Experts of a small language model.
Size: 10 layers, width 384, 77.9M parameters.
Experts: 80 experts in each of 5 layers, a sigmoid router.
Below are experts of layer 6 (counted from 0) of a mixture-of-experts language model. Rows are named router (the router's row for the expert), up (a neuron's input weights, with its number) and show model dimensions 64-127. Each number is 128 + 32 x the weight over its row's rms, rounded and kept within 0 to 255. Numbers have three digits each.
After each expert's rows: a language model's description of what the expert responds to. This comes from a sample of Wikipedia text that the model never trained on.

# expert 61
router:169154114102105140128110140123156123132146159101167124180123093157150196148121140093051116113149065158151131151152145212154141110128135119133204140142130158137120181172117167128170128138144104
up0:126153105135172125098119110145082174116178104109112131134132077159144112144186164087065132133107132134141137177118165146144174106103117107147124129162118141149131116138101140075152216147107151
up1:150118122147138144146131164104151155089115097144107091108168132191176101130183112148087162143157080102174116131146164192153109113163139086138139146202081104124135145166124159200080108172185114
up2:107149155096143089124113100131156128122144089114152073162111141145133108098084028124095082140117166163166091122162194169183125150086189154189125047129117121110180145116115140157167158158120092
up3:150095069103098134131084154125110099124175143148137095151117135161144122142121131124194146138127027142107109079155142139120161125174127121133154119141141138155130132175118131127116122139110071
up4:151085115088078129134152122128097124111159174051179159126128084143118116150140074113073143162173121125140059097119124099126111116076130121120122124158065159118101147164095175160100142102064153
Inner pieces of foreign names. Middle or final pieces of non-English names and places, South Asian, Slavic or Persian (Nare-nd-ra, Leskov-ac, Shahj-ahan), including letters like ž, č, ș.

# expert 28
router:152117132086098191073145188114162121141173129145108104141183099129120221175161214081123160085123130126107097141093117104171110081124132146120130148161165132125099154093099112109109076148139152
up0:124159100118134152106139148116099131153140148165137063165123149191144170129137142103151160114096138189122124149134137086138096129170173122218148144150123176073088121079146186053098137101141141
up1:167133125136147135175157105137096082114137190099121094132146090150123095139151187148093154192175190124154105086137084089120049110117124131100102117131141117159069141082090117074131112121078127
up2:091139119156116130120082049091122172122164060088097172127150092123153146156132103123134188146136134115144117133091135132093089136115097110153115102101186189124157149140121085131133134138173144
up3:086154085076187161191128175049160049150131146130135105103140129150081119082123120119109180089156071118105094136096153135132193095096107126097164103083135152151146184116120178166134123125071216
up4:070132120121132131101121128123121167106132149093165130188163091123125187169132134108146155124099167069157111122177172104089168136100130102095066087147132137118144145087089171117100106145159118
Clause-linking connectives. Temporal and relative connectives opening clauses in narrative history, such as when, during, until, that, after, plus sentence-initial The.

# expert 51
router:095152095100111095090166195093147120182126147086133142124129160117105145064189167088088106128114105088144062102072119111178077156105121168108139135133125054088097155154134143134133092133143125
up0:104146071191162138119149159146124116152126161142125144131184120159157137182151165104174139143132082084084088073119152126115139161094143080180111140127139161098136124206086162063146084079126137
up1:218105082152182111116155105098102135140159118209133104108083076134137124075109144103131133107124117078183149176107073118103108156156126079135102156095187092102130148118132141164125193138168144
up2:161153131146121179048127137122177122139071137075184161118146107109120101125154129136146072136176133120097150081154152108118137113122086116129129161114133132117131097174116103070143176101107111
up3:144143129134111130085100087116139091122156116119126128104227083128066124097154173055121074184110135165102159082116132087117103143054173088161123118106145131125120173146152168149135115130180118
up4:117160114168156112035092158160124097131216117133135104127120109182117114098123094127106094131126152193137190099160136147090138087166120100166069112083129159151161149117111128123145146183144161
Opening brackets, dashes. Opening parentheses and quotes before dates, ages, actors or glosses, as in (aged 83), (1970), and dashes in scores like 1–0.

# expert 12
router:139122173111104126062148148104133152127122093191104151149161102112079161153148145170049148123143123089073125096087159112142092113087124149134096151135139118120118177129131164119101090123121069
up0:109145165106147095074184138099112098146097109123126107074111120147152176132122181110124135093144093097098055172070145123093088137120133134175152101211153071169105100137132130169089134153152130
up1:166117120089195142191175115115129139107070156069126100173107146158106138107105106158180109202157089162141097125104086143114127111125124149112105086050137139070146107149162154074124102104132097
up2:211141096134074115186186120153146167129094186115126072169142107125163099168098112102100130122088072081106086116091154126113164154085131166116098135106125146164100172100171088093123142133097107
up3:143141115115147194124100172129105165094107156104164106086099172108122098118152204135111095139120139166102141129041095139093143152165056127105131113102048140076076159112194147125159132211129167
up4:153109145103135157081197120137120148166099127184137152143149135127115102104086117146124130132212180099135099169056134164163131090113137134129118150130164159165067178128124153131068122133137125
General nouns and suffixes. Common nouns and noun-ending word pieces in descriptive prose, often after "the" or "of", such as species, system, border, urine.

# expert 15
router:064148110103136127150138135067166184140104130150167101175161150083111177127134166158090136124126086058114088117117107123162104119166142096071145172122140116066086143130147125147139135093098084
up0:142077133108191159159078119156071122124155116149117123149126176139180087140140156124075151067160140090181072104106093132119083137149134142083146125103106161150065102138160145083145138120117095
up1:149123095120108090143095143156157065118095139064126153141101163120139126150114145093143068144103165121067091107108150092158149110111092133089187153145154155124159128125137153164198139163137108
up2:110111107135084155121104124069124123154109076128164144138106122122102200085128137140167118109137115085177097196092125071126139147186140101126139131080138129115129150161130120151120186120109134
up3:123112140161139132081103164055127121105136186122092086106095075147119124137121130187159111120102118131104096067156131097115124092168099121107084152089169151099058161139069160107118123201151147
up4:127143137132128122131193116104087114084205140173149148199138118149072127095149132131118110170082139080146087144126154126090162092181143119072146185115108130099109140145114142167135147122122141
Personal and place names. Given names and place names inside running text or tables, such as James, William, Mary, California, London, France, York.

# expert 48
router:168190105074166152128096174095153110169131151155132124121173137112117131149164138131117082088140092092113060120145136158164140173143176166105117172085130145130136149132107124078119099091160059
up0:135145142102117119110153147139163110139090161144118145147099093119078119109127132150146134128158087118143097149208189151195174141133117144159071139097148126111082156159089129164088214103150091
up1:172080054073116126110031126129150147191136158140107158112140159183105192083122116124138161063051116123163124131123108099150138109169142170094100196172138095136105156181089178102114137052147118
up2:191112154137094119097147164146083127110097127104141093189107164066190154112084151129118142123170109138092169126128123094150190205118103123081105148128092159154160134159126132085135123147150187
up3:146111126101129207199083156164148129128147168124146128139147074126105124151114139112142087086108149196148076139112140145110166104145095137127116172076154125134133132133139107148166156093162140
up4:168199074138147071152070094100108123133152110104132153139171095119137126178170113074146109114141091098141145188172122118135135080058127171075164176113147113128152163111109140153146137125112111
Section headings and digits. Wikipedia section heading words right after ==, such as Biography, See also, Career, Reception, plus year and score digits.

# expert 38
router:136173136090096102100111113101109114121145110137174082125180130058099136176144151090133089124167092163055097099106110163166131126044108143107140165123097072167106172090089154105139140136098119
up0:122145165116081127105062155110114096131141096113107143079116109109189128084135121098105163158131110133122140162070102138078127085154126140077112133083156122155134143117117175113146164076067107
up1:144080108084101126092170079117129098076144135132166169138122142135172145144141145145104166113134142202096121057147068123096180155099175104147131145056121093179118150112083171184135151155095075
up2:130167141136095139168114188186134109156103184130183143127122112144123100126124140128138123165125177160099089106084113126075091136126051121149131142169143119133086117126120131171115170177082130
up3:170139156076164117089119103125128174151055146109122133069163158112149161116110150152110150104135147113186103109217111170083139111118181144121183121143116097162101142129119084160188097165183132
up4:160075168121110139122125094131084117120102153187106167114113130094136088191127171109113098167179114110103082135131132176152131088152073120088114144108090119118161159173147139167113075138091130
Spaces before numbers. Bare space tokens before digits, mostly in table cells and number lists, plus dashes, slashes and £ in date or number ranges.

# expert 50
router:135172123091104162081151137094163151135143120185143167123161118090056126148131133154122120129127110082079126068126162097179077167109133159159199132127130093108097231102066124113107094103095100
up0:182133096092187128118167107067136119152174128123129138073130121119165138195162156150125111069161129134146091049139112118106116121081125163105190118152129114145126197126171152137113121100071100
up1:108099150137177147129155150167125113109095164136115154059094099105096096089116121168135123169133069178147104143180162131168070121131088142108109082174073189138149176139141145143194131109139080
up2:105117124131104118081193192133114197136150130147118114177192092084077195125135161137151081158175187179111049158131069168184112120167129125122124107119087130155106139153191148135123137064101112
up3:122099146128128070109112147131145140154116138136070106119135123158161145148142135124108146194069145140172152074113119158078138129149100148156115140147138135093154149075172155158134106123141082
up4:092072130056116191156088077138181166190149082105113170172129148131056129129135091071066141107102188118136175137136106119148128136162135113131118057147132129124155133138125124087096172216108116
Mixed symbols and endings. Assorted short tokens: math letters inside LaTeX like F, digits in tables, Yes cells, and final word pieces before separators.

# expert 5
router:208124122078141138141191163111162140128114150181126129146137178100124126126151192067106065098139138052124047096109120157137120148119163165096112127128144097176091142152126128135131131175106118
up0:146162149093111115121153113145096149128114146193205163151079145084124177102089115096090182128127137099118100121079085098133091056119162110092115106127160123144091113102147155107047124166150100
up1:150172066178109136095076111167128144156114056113112144141052181118184136100169171101075107133130098119120088100092129109126076111122191108171122210157160162145134095102132080095107148155127145
up2:106150146151150107163103130137108152119105093157163106075118161136130132158084146116139115155112126137118032206074099175142128108168100110078145098180094121215093109136151168054084111165148152
up3:139118139133062118104136165096120111097173118172113145087156110086098124129150156085181152158148208068150132103118123108165112130091126134134180145084089066143130165165186175152162150183078074
up4:086170162125085077168134127113176139116109137130178179158127166098112159114151111139075127163139138181130087111113127170103134133148125107111138122142152118128138080180151100105153162127147134
Table and list punctuation. Punctuation and symbols in tables, lists and scores, such as closing brackets, semicolons, dashes, pipes, percent and plus signs.

# expert 55
router:133097151107102210095125144073178146170178165120092108165113172108124217080157170157104122101108103115096071117056117114141091089128181162122096114132171067126130132139098134132095113123084121
up0:151026133156083116114086141116126231140143087164090075093126167128172125130133184201146115073193131111191133124100119132171153106105117156183186166149146164151134160113172089118116170153126147
up1:139115146178134122136132192093209148155063155146073152155066114163155074058127146114093108155197140181109163143097085149099124135087145119132129087091147147117123195195164176151087097097132090
up2:137174157166164110127165139138141160133202124101118141180122160085088096154164107148108148152157158131148121163096102129132060136099090139132183143137131183084115153087174147152162145191102125
up3:106125124097135135097130060210154146124134111176155148093082100098066091142183116111099196138129088094127135146171146155138156128083133115150153126112152158135166076091154092167138128164135109
up4:165144120165157145175147156080143108113175100178102154161165151148092117199124128145152096158072132175128099088079123110125091160182088146102179139140174141109091205118157136180129145143150101
Table row-end line breaks. Pipe-plus-line-break ending each table row, markdown separator rows |---|---|, and a few words like along, together, met.

# expert 21
router:107176138080084102153114177134159143146137090135151148134166113123081161166132161133053128160142129126104109075119150113188128066108090190136152125120139106116125140159100157097151069099135042
up0:130196174097065131123175106105078131080124108116134085127147174068130122117096168124136159106124181162116145142117060145148107117086157101080132110100124149173151157130145147170159057124123116
up1:111136138135103078138140081136094137119125129087164181140108107212139128144120131154146113168132054125130152140102223046131130114168091177133130212151124138093103143143116152096108084177105123
up2:170078108103155071118160178088091077134123046090148063135111188094136115145098194107179145160157161132088101067107170139078150160124117170142144107150128138156128103120106069110075125116144175
up3:164152172100153095163156157081162101125166094109123136137127105127078144101068175115113117110109131111063152098127124097173152142149134125056112141120143162137082095103100124125114121155110134
up4:121128109170159167150126175127158106153090140105102173205074119149117154125090126118114159111133156105124118108122040120135131119185172138086074143170078115156113116110105080178174123105130094
Prepositions in titles, awards. Of and for inside institution, office and award names, such as Minister for, Office of, Prize for, Best, Chief, Science.

# expert 62
router:132145136088059126085113125115155126157153181117129125106144134089112198124144128123113101123126091047108116109075106132120132102091144119095119164115097130116119189132145142067148101102082089
up0:118158142154077110127147146074119156168172175102155110237135162091108144136160173179101121126125163107098096164078126101095140135178119205104116130115113096099125106131124155084087103161107057
up1:090146157123108103083119094068153148126167117065125111120137157100159104158135183088052134133139117096174119132145120103128107177106177081113157067156173140099110128114149198116097133098109102
up2:210142165115116084129102129093094147131160158121143081121104091119190101134106085119105134167119095088150122110161159179135142105119122108153088167091133106184122149078129105164100103103101160
up3:149101122118132171147114111110157126120159123178133129106147115104164172101186114081180125103123120163116125153068105117157234110164116118062120125086131143135154168117137131110166158060110149
up4:123139193129135131141098082132133115121108189152137096178119155093170119108133126090095140175090157131117158133169094162036131139121093172158133153049084153110169128174107079173156151172068117
Surname endings. Surnames and their final pieces after first names, like Smith, Johnson, -ović, -ski, plus closing parentheses and quotes after names.

# expert 30
router:100131164089126138117116169116131143124087161199097095119109119096116172196118151110100068083160105088076035100109104104142075078091118142116132137146139078138130124108086147111123082137203094
up0:083113138058112157085097112130114118086064098173096104133152135150111149173133184109150073167087155152166123087119179102134102161100147106081092171124136084086070146150132154113178086098098117
up1:144115103147072125147084131110156094116147148157127135139117169140160168119110189084101177121155116116122117150080170126088085114062137130097172151134132085173150128140149123183148114146118133
up2:136079193074124088072134114152136142126168171152156133112144131153147075070145104128126157193159188125094166082138119120148162136190146184065103115141164158152124104154166129107183123146255108
up3:070161130082120003153200100122143123146111069103157186146147115121146118174163146143089198137126189138157147139142146125106149175104104134160132197129141114119164128167091153139165099064116144
up4:180091145112127137133132121159135092151115112119175113097156109164105142164095050179080163187149198205171146077103143147158145116170079122121155117186134152073137101099195127128138147088126139
Predicate words before to. Verbs, particles and nouns after "was/is" that take a following to, by or in, such as due, returned, forced, determined, moved back.

# expert 45
router:129152122094087116120153142088149150126114152132112060148127096054104112123202152049087066175076150105101105110110089161132096095120174169140139144129109116122061117087093136135077080181129110
up0:126158160142168162149176171156137175106102114133157131187094119136136142139146097129096154137172105124183116138144163154120109083185133129127144082095112112113149134202103123141087140197120192
up1:078085095091133076108172130180157138129130080170152159114149157156119092087147111057068107172115141111141136148135108145121100110139172146111178081114176114154159181125144177152100121101095127
up2:103093103131069126104151155124151174122097185133184111108116134170174075150128134156099107138154133081121099162137168110191105123144140105098134135143142158113141171105155153113099139176148147
up3:118152106137170160096088143104099124137106098171111144115131117093108164122139119119154124111124124135124100080160090075097108132170131138127145137085134149121114122135105121134148158074133126
up4:123165156106128157203141133116078099168129126118139209128126092084132100083108103124148152100083142115096120209170130163118134064112114108157160132132159106177152131073135199167162103088161117
Sports career infobox colons. Colons and pipes after infobox labels and in season tables for athletes and albums, like Position:, Shot:, Released:, scored, Senior.

# expert 14
router:081144166103148105118117143088125174111141165208126133140197117127086205117177154171135152123125094106048103106097130154182081196159140150127200161080143119118069105108120105140109122147193118
up0:102085086131102118071075113149158125191156124176126144174152095116079171175152176048055170163126110143178140088069094182126156129149115148048099154186127117154098143085149113158095087196116135
up1:085093136223127111153085125079084128101120135104066169142122133113064120121207177126059166143107077104145151106093113131133112153144140146090125154160134090112097113153161160169157065113151183
up2:097063098084154136114138131121115103142119175135109124110117102180072166128108129146096108111110101094154094077107094125134084134147141115145136089152153141093083097175082182084125161115077156
up3:164146196083118129136165145185112175060181128146153110148128121087112124102153148084102130120132144130157160078113108131059113149161197153120108171064175111153035111106095156158181150145123083
up4:134155157086097113120095085089121116133129108128160094105239197132115074111114159118094142116123107148051138170147169165159099101121134121169143162136165205146153165115132136116169106158133124
Name-initial word pieces. Short opening pieces of foreign or unusual words and names, especially Romance articles like San, La, Le, De, El, and pieces like ro.

# expert 29
router:151108138057131153088087111121166112109140128132117086141136172097156158111135165096117137145134063136136054075090135147142101117140141160140159186095136075138138133174139166155100131112150116
up0:161143102108139122147114122189107196149123129168138117120141180127114118179110108149099097118092112119154158131101161145142099136145146133114153091176155111163120191134171114064133187113089167
up1:164105096133188153136121125107113137143116101145172130122152126138217105150116089096115169148114146085149113128110132160156126149098126125110121189052085135113096127129127066083120099108110103
up2:166166160115158182164128096105127084119161093156052123166100122149118127115124133113122119095144129165119128111135200172213118143131175123170137179181121127101077163137115118118134125109066125
up3:117077166166154113115135165120154156102145147168116104163159149129085152155156127190114092080110162145118115147119103104171135135137130144170125104147136129188139103121130174118089162122134205
up4:165130150131074114134171136159149126086133118177144047127184111103150144171149106127152141195128114102099126086124152072164099111097133052125136132137087148114135155176098163181136195125174166
Space before numbers. Bare space or dash before numbers in tables and scores, like sales figures and tennis scores, plus currency signs $, £, €.

# expert 56
router:091191154052118129110124147115132152119150130106171122134172122073121199064170146120095142114169095114117118011093134233171115189097161149088084130125152139144091127109094143134135074072143113
up0:129191117172095162166166118080097136155198160137136145136148121125116151111198122087125138103173074118103126139119169143041077105153108140131108126104137049164142137128114069149106130134097146
up1:116149090043089133140152141128148101136157116158209134093068187113127199166159079170111118162123099168116115104132201147138217164139100137068152179184165064152184158147069107128025165195133099
up2:087179157142154070143166098127134196137174196117145063106205098156149094106081123101048120051105138159106179165061096127140136147134131169154062148117141119133106139083134105082087099079098143
up3:170098147139152124115145131128094067151187159117129163186152091078078181130071122117074134080132143179076141154131146157065113081133121069133106139166126183141123091145129172132153038119114156
up4:144148070135126124095116090160185102135108118142106200111101058185091089146096137165114164092117153160129109121122101124066172109158141096129110148133101161119132081101150186139172149164172134
Foreign name openings. Opening letters of non-English names and CJK or Tamil byte pieces, such as Sh, Y, Z, K in Asian and Slavic names.

# expert 9
router:094069114107130131128128158132164116164106106171156191146149152106128127093129132150132155132103141112118118095107168176167046103161143185140161162111050157170134145160165145120062118132137066
up0:105188077118110092118133058114157159134075129208134145139172092102127104105183085147151116129107110102152176068092188184177140151121074108157138076093081085120098208065143084157105153144158070
up1:149143160161114122118145141117142132143137128133115104100163161183156126134113139178097152214099165141117155129128141108102086152149152133148082124177130152160130117121173100109126075208129124
up2:143080162150107074090153179192195097167119103111088133070135142070102083170107148105170159150140149119129093143126098169098117171125059100118078097129126155134175149125198102124134075184134147
up3:180148191158172061171140129091152137096149139164111144131181139155169120178111156114093120115132132121077104143120093188149157144090172129114129172112157147169132151136101114093089183115105167
up4:133160099168149156128079135135153125148154126122150112061111072145145089053115062091136165123149196192106113072094096208108117108161153167106181100204113123164091092105148068105114138159108170
Infobox field labels. Field labels and line breaks in dash-list infoboxes, especially taxonomy and biography fields: Genus, Phylum, Born, Preceded by, Website.

# expert 54
router:109130106090119129110131116102127173154138102104114110168171122107104149092185195129047111126137103129112080143109106162164085157102097146066158163190064123195123122118106161160166097134130062
up0:157118137148089144120134140163081149098138159069101160136106112147097106075176163124121128111146133100168122132146137106150122150122153139134189123140174125149151178127080213118174029144192153
up1:142149106125160169079168097092133122163101061149132152120117170088146082129113128116083103141120063085138083165130111102144122125164155161160128151106129180121129121181109108137171141130131145
up2:170136114124130091093085095089196127165040141177099110174093121178092160061136148124075109097084087117161037050106133148158118133187093149171135096191138173170117117214130137128165113095128126
up3:124129124162084064145118111127133140155161129089192123150155105144099101118125102116128150092097102156168148134146162120215153133082093133114180145132105150149118168139109107130169129120124125
up4:138110143182075092116121137062114131100124099143142153105180191159121102108137140179128110104174128120099133127119138091145107147078106155152144096132142105088119100207110122159109142138132089
Year digits. Inner digits of four-digit years and other numbers, especially the 9 after 1 in 19xx, as in 1971, 1904, ISBN digits.

# expert 43
router:196154167085089233125165159073124110129170120166223083119146159093127134130114201110154112151119108116112115099125146143129108157093132189082139161157111138158129124134056132101120120108131100
up0:075133191193167113120154202131171144128141108192131139173077145129137129157148166171133125124116124179090126112177142132155117120085131194073188121157154141128156132133135133113156090111122144
up1:156096144106159136105105131136099186161120150157122096117094118141129084163102168138101158129128105154132074133119195127115040146115093124149128096162154134108150093107098133143116107119094116
up2:080141083193095144133149138076075159113101148088191128117115081150118176038148122168171130102168152139096127093139111144146086111142113082101094166153140136138113103192117130136155083131123088
up3:117115128188133159095143167175133156159125097207091150107109115158153169092095129149115129194138130144105080109133079128155067120144084132138092161099098090180044082137103127115135041120174107
up4:088140114106183153107090109072055135118165147127136130142076153133086105143111138148153163142097141144058127137138127119118149122192134112138115104105082102124126081143129155117099122143117122
Mid-word pieces, decimal points. Inner word pieces completing a split ordinary word (dis-ag-ree, self-e-val-uation, out-n-umbered) and decimal points inside numbers like 2:02.21.

# expert 13
router:090149093077068144154116137094147163160158151151197092144122139122140158155146177085103187099131060116139084103081116203160119167143154120094133142115108117129096152118106131090173060122149102
up0:142104095131162176116163128135132166148122153128154135131138155154161156149144114167154072135169077082111135112142092093132145154104141103110104127111133092157143150151057132133092149153119154
up1:171109067094126099144149127186115140105155145103135097117165145174133112071131113091143185133144100121118101137082119129134103170149099155159124163099133094126129135181151113117218115125114125
up2:185138087133106129125153187097179207241102150164135121119117117122116133154145124127127146197131150134180143072064083132138080143126188103076135144120119122141168177183162145129173111146157108
up3:110129093113122167100150105131135133166103107134153101127105156111198169177068159107105143121128089091152146151122084172113186125080187111123092143197145097093183102129165157114133128130106161
up4:157129121088103128174133148128124125073144095156159045119115101153132112174150166097131154170112105093144149129088139128082186148138124094088116167118092071116078121063164130151169117140119173
Name-initial word pieces. First piece of a split proper name, usually a surname or foreign name in tables or credits, such as Rig(hetti), Log(gins), Far(shad), Bar(rington).

# expert 22
router:177137145079091097107130145052170134172184112172167117172153115105142157136150145108129061133132068126126107093086098112172115132123129171092109133166126130141106206121081133073178095141097139
up0:134148126101175126170118146156159160123140097093137142133113157134146101171085141150151148092148124105127121137188116142130059137170117088098132145139126104135133124138104114101141040169058143
up1:088129158129117057149201168171141112194167145096139138125144096128158099196147118103121165153165121118100100180160134166157147155123121139209097210081151171160064193103043143136128138180116126
up2:152147132103119118159087135158109203170104124193116147081151136136161115083156130103092119145189154199139059082154135160074105144182119113083096112099134127105137101133179110144139110125063121
up3:147175098072087131109143098046152112146137063173134157073036156137130129121144125116056129136078130114133131134092077062143179149157124135176110099108179126170137128122131203145154116136097145
up4:121138105115118135087146077111096145128130107117114110123103097065099155094153111101149147168084104151041128230120144129121106123159162171088112132158070155116089073139128163135140113099131115
Number units and endings. Digits ending years or ranges, ordinal suffixes, and units or compounds after numbers: km, mm, million, -year, -half, 121st.

# expert 10
router:127156107125114136137124154059153104136156136143150102154158081126123170095130140017093096152157102107089098133148151130129118140152169148112135133141169063110145134180135157130130080119115064
up0:135177129132149074118142092109110077123113133141164164161080100101102147123088131076123078164151110073132056141170139122137108122125137135135134107086188073124156149108098154120104136161150117
up1:130134156121126141078120097162133101107125171102110081126141093156154117194103154091130174151124108127089097125152138063055088118143140134146122151157199153133139135143125097185071142081153057
up2:072165153159103123159132158112094161110131122109159071157136160092095166090112154151146112147140110108104114101113118128114086188103085068148131082115120092031156162114125178151156081113136144
up3:109153132124133121168104152147197130161070119104090080105113157155138124130110151162131160159138136105114178123140163081093077093153126076084121141125146154179085150109130150138133131092137159
up4:112187170200119187109139164115157156070144134160144157136084158105151094197162107131109117127115068124139140122113122210145105130127166136137162090177113088118154109126139136144097064110082159
Determiners and possessives. The, possessive 's and pronouns his, her, their, its before a noun like father, death, first; also list-item dashes in infoboxes.

# expert 35
router:152131121126109067098106134128118169180173113160140095079097064114069160153151144110112157130147106098089124078097161183140100149079123150161112098174089057153069175094101146135158124129160110
up0:140129126152124081112125145136065091176115101156073109067170171136135153116100103103136151133174128118089137154177153138101124151119132136134190155116078149155152147163101106156085143122142097
up1:133124102162101121118141163092161192140189190112065119070125118144127097080119205138137133177152109126088074148129136110130104160086142121141142064143152119143124073160130142142065164200125185
up2:174221153058149133181082069105090164097174147120156192125120087192132099164130164138080125148218135141122146183116080138120099131167090158166106130149190098163085113127130168201091079157154119
up3:163143137131124150121124180150148155055103134141164123092144050118099185115144172086160132131233084152139115124165166135146142114146082136093135199136116133082121181197124139105173140178082184
up4:111152169100180106114182209113158117130076106160133123186171119122117150117111134113093124175155102123088139105147153167104099091103160138077141123105091141110122091130177146126189139112104122
Mid-word fragments. Word pieces inside longer or foreign words, often after a first letter or prefix, such as omet, agg, emb, hang.

# expert 11
router:125183116089131154105086141117132137187162192141096168183151142091081171097154144134098126110142092056092078125099125172173103106096147188133158114102116124186118142133114106074108114138209069
up0:126149132137163179093157131056124165152138119120181092090124150116120123041091215118161111114108099091154139135111105161112156170139037112101155122113201128117141134101124110147187180109121106
up1:126151160061153163092158142160142148135172142110137098141108119152154133091049162182070131111138080187167103111129124162087126123120102129101108162126111084068110196130121159143131177099166141
up2:121166114098135154154051165110123117184131168140168216101138112111117126122140115125145112132096093077109142119137087111133122142054111179134135142060122126120117152137184167155126134145138112
up3:155091136123152143070146125144154188175177140084169129133124121079178120114214128194087123116142124143122077157176191110098139141129128109101140143134174137129165135138112120091148160109119142
up4:177129129132180145122141134063131169126161126165119152117131134123073104098128131095130094100178127086121132086105106106091146112101085159079154194124083205150170133143095044161110147164101165
Year digits; served/known. Inner digits of years and year ranges, like 20'1'8 or 1'9'19, plus verbs such as known, served, regarded, such.

# expert 18
router:151164131093149142129129143127193113194103149150130142088136128085117094153233134125110155111165087144116114073090102146144071131123167165119194158127141099125126123143165102153096136106107139
up0:090119107134139134107092157151122142094064142091101119137118075052068121055111140146142115095133160127068157130153116122123102128169130107192107129107164167159149114173184093160169115153166148
up1:152147078174123123129142097136133090131209174133160165124114169087162146099068149128100119133116100165173143165081158137119147142091129158145114191150159158093171173129169130104216127143143128
up2:137123090135135135068110127146163176095185192133179100060156119111071103080188126177122083135166125134057142103081146090137108111163147154149174142179157131140107101095135132074168113175134137
up3:136083109101145163173132149148096115183080205165146107081184152086113105126102142175147109193124056105103137079114083098192105149166149154085133099120138124139077097119141145062165105106123163
up4:119162114069103119139125168180137144139105120163107146090110081128128147160139121131126123109143147101117112157089114105137168065148107062121127098142110065142117125116117076107151133121110130
Geographic and census figures. Digits, symbols and units in coordinates, population boxes, census prose and data tables, such as °N, ′, sq mi, ±%, Population.

# expert 40
router:120126136103072122106084145139162147165107101140174170141171076163080176160113161123115136109125097129101081097116112162156089134122167116153122195141134109160102171144139155112151066134146066
up0:115139092147050161145099097137096134145114106129141145170138097099088156130071177065118089162157080153127142082146113164136085134126123115156121133204145084134148143114148157174119129109148082
up1:099116198123071109063105117123126121149102132174108167084174100162081141133113142099102073075107090140128096147112108168102106144112152165173130108149162184155173136115164038184134118142138098
up2:160120163103151108134118136136136065194140097122156116061174148166138108129109140142134147170144175166113119108129125209127133138124170150162169151174152126138139098131113189124065091142180082
up3:098137133171086146090085131164219075152144095180072174097132123098151139102154139137119168086102074165111146193072082099153106120068092102130131163125135096155143092102173111110091136158188113
up4:109145173144108106142107157219196119142121121157065148094093145197112153139154142135126128094133116142155095150180104160062180119127170155110091177176127192136100170141164097097166147114123048
List and table labels. Role, occupation or value words in credits, infoboxes and tables: vocals, politician, writer, Businessman, Member, percentages, °W.

# expert 26
router:095098139089142126119137154106130155137119119121114162136170143126117127150150110095107164118166108135107091084118133200153062090138124163093128200169132135081136157107128087144139098134121090
up0:108148079079133077200172068119131133175114095168125156158140163140144171096129101095127204159114160129088113150077121123108117049108123110094157081117140173094109109089130123162098114141083193
up1:093114166086155142138113138094085086099187077095130095150120167126105094109106071104120155119160091127174068141150155105145109083148095089126087152143105124107092142162150081142150149168118158
up2:137078149125182145074062102107149074055075132151129139123138129154149128185130136133103083121083164130147104139141118132144131061072064098122137144167190127114090117103189113162114123153124175
up3:172147083079102093125146131094107109128143082178069128139099185141153084106090138112109143147099153118175116093135165132128113168129121166147137126165129185191182156092136083153115135114105147
up4:118140195099154116130113127128093064134038069144147172120110173146202127122131095114170135129164145150093120102102037124109166057177101127160116149122072125136099137053132174120090110134176121
Line breaks and headers. Newline tokens ending lines, paragraphs, headings and infobox entries, often fused with a period, parenthesis or == heading marks.

# expert 36
router:151120146128119178084098182119096143171147103117121125069120118106115161126197154107087109128180108136084153108126112136150109161101127092170120148123138155188154188151050132120127141132138094
up0:145116148149124143152079125168140132082129114079131150089111167094119143091171088214150130150077138171096105146178214127122116117119111101112095147094080086138137145128112137137123200186104049
up1:100121089111149075136132134114113146098120089173091100126145139194093114132129154101112167142052143107139162148139187134116101188183162123168140071151124095186085110145102147132136135155157092
up2:109100118153169149140178173106161142124123168149106127120113143091118148158179092133114118100133153214124083095197132085129058129143160141113175165137154094145089180088208079154134149085183121
up3:130159099129147130111170145107109120123123142112145137145113137177101146150105097116160201138131094154157156130186082153097193107134056153115187130143157137106133108185180078145121117125085107
up4:073172108112105133134112103136049139130097093147145159099148121080092119085151126131104150128136115087125179142160144194116115151163083137177140164127186131047202126120148106132118187141129120
Mid-word name fragments. Short inner letter pieces of foreign or rare names and words, such as oc, ip, ar, is, as in Apuseni, Paramaribo, Salic.

# expert 2
router:121179111099129133125101149106196145129155124174137120135152122140093160193153136121085102191107075051131094085117192114122104095125179113092132134115165086097087155112145138078119107093139091
up0:116151138141153117063146140141174045148129157190168095136118136158216150123089136141071144153086119117120103125170109104103132141113094127207177120123115130048162086152110135103127084173143091
up1:144142123110142079095143146138058166075119101166115180111158134128072074163145160136117139129152145118092139104157117144139167063115145109154096187169134157162128169178125082111120126164118164
up2:161103143101094102147147099083111147158178144151145143127149135115190095133112128152154164170083080084127113085124177173129130160116131109069080190116163143119118112080135123156171097083132090
up3:102128160101158095173167137137119094135132138136183155112193159149058056073106126117133139111119088187155123104116154145100148103139124142140110154164081143097090109145172131094156102161121152
up4:097097106201198085130151125115151152139143066088158116200100103121109114131138122120095065160139137140095101111063123166129168125141123148180164122136146084119108093181148084161166195205138138
Countries and world nouns. Country, nationality and polity words in news and history prose, such as States after United, World War, Germany, Japan, British, government.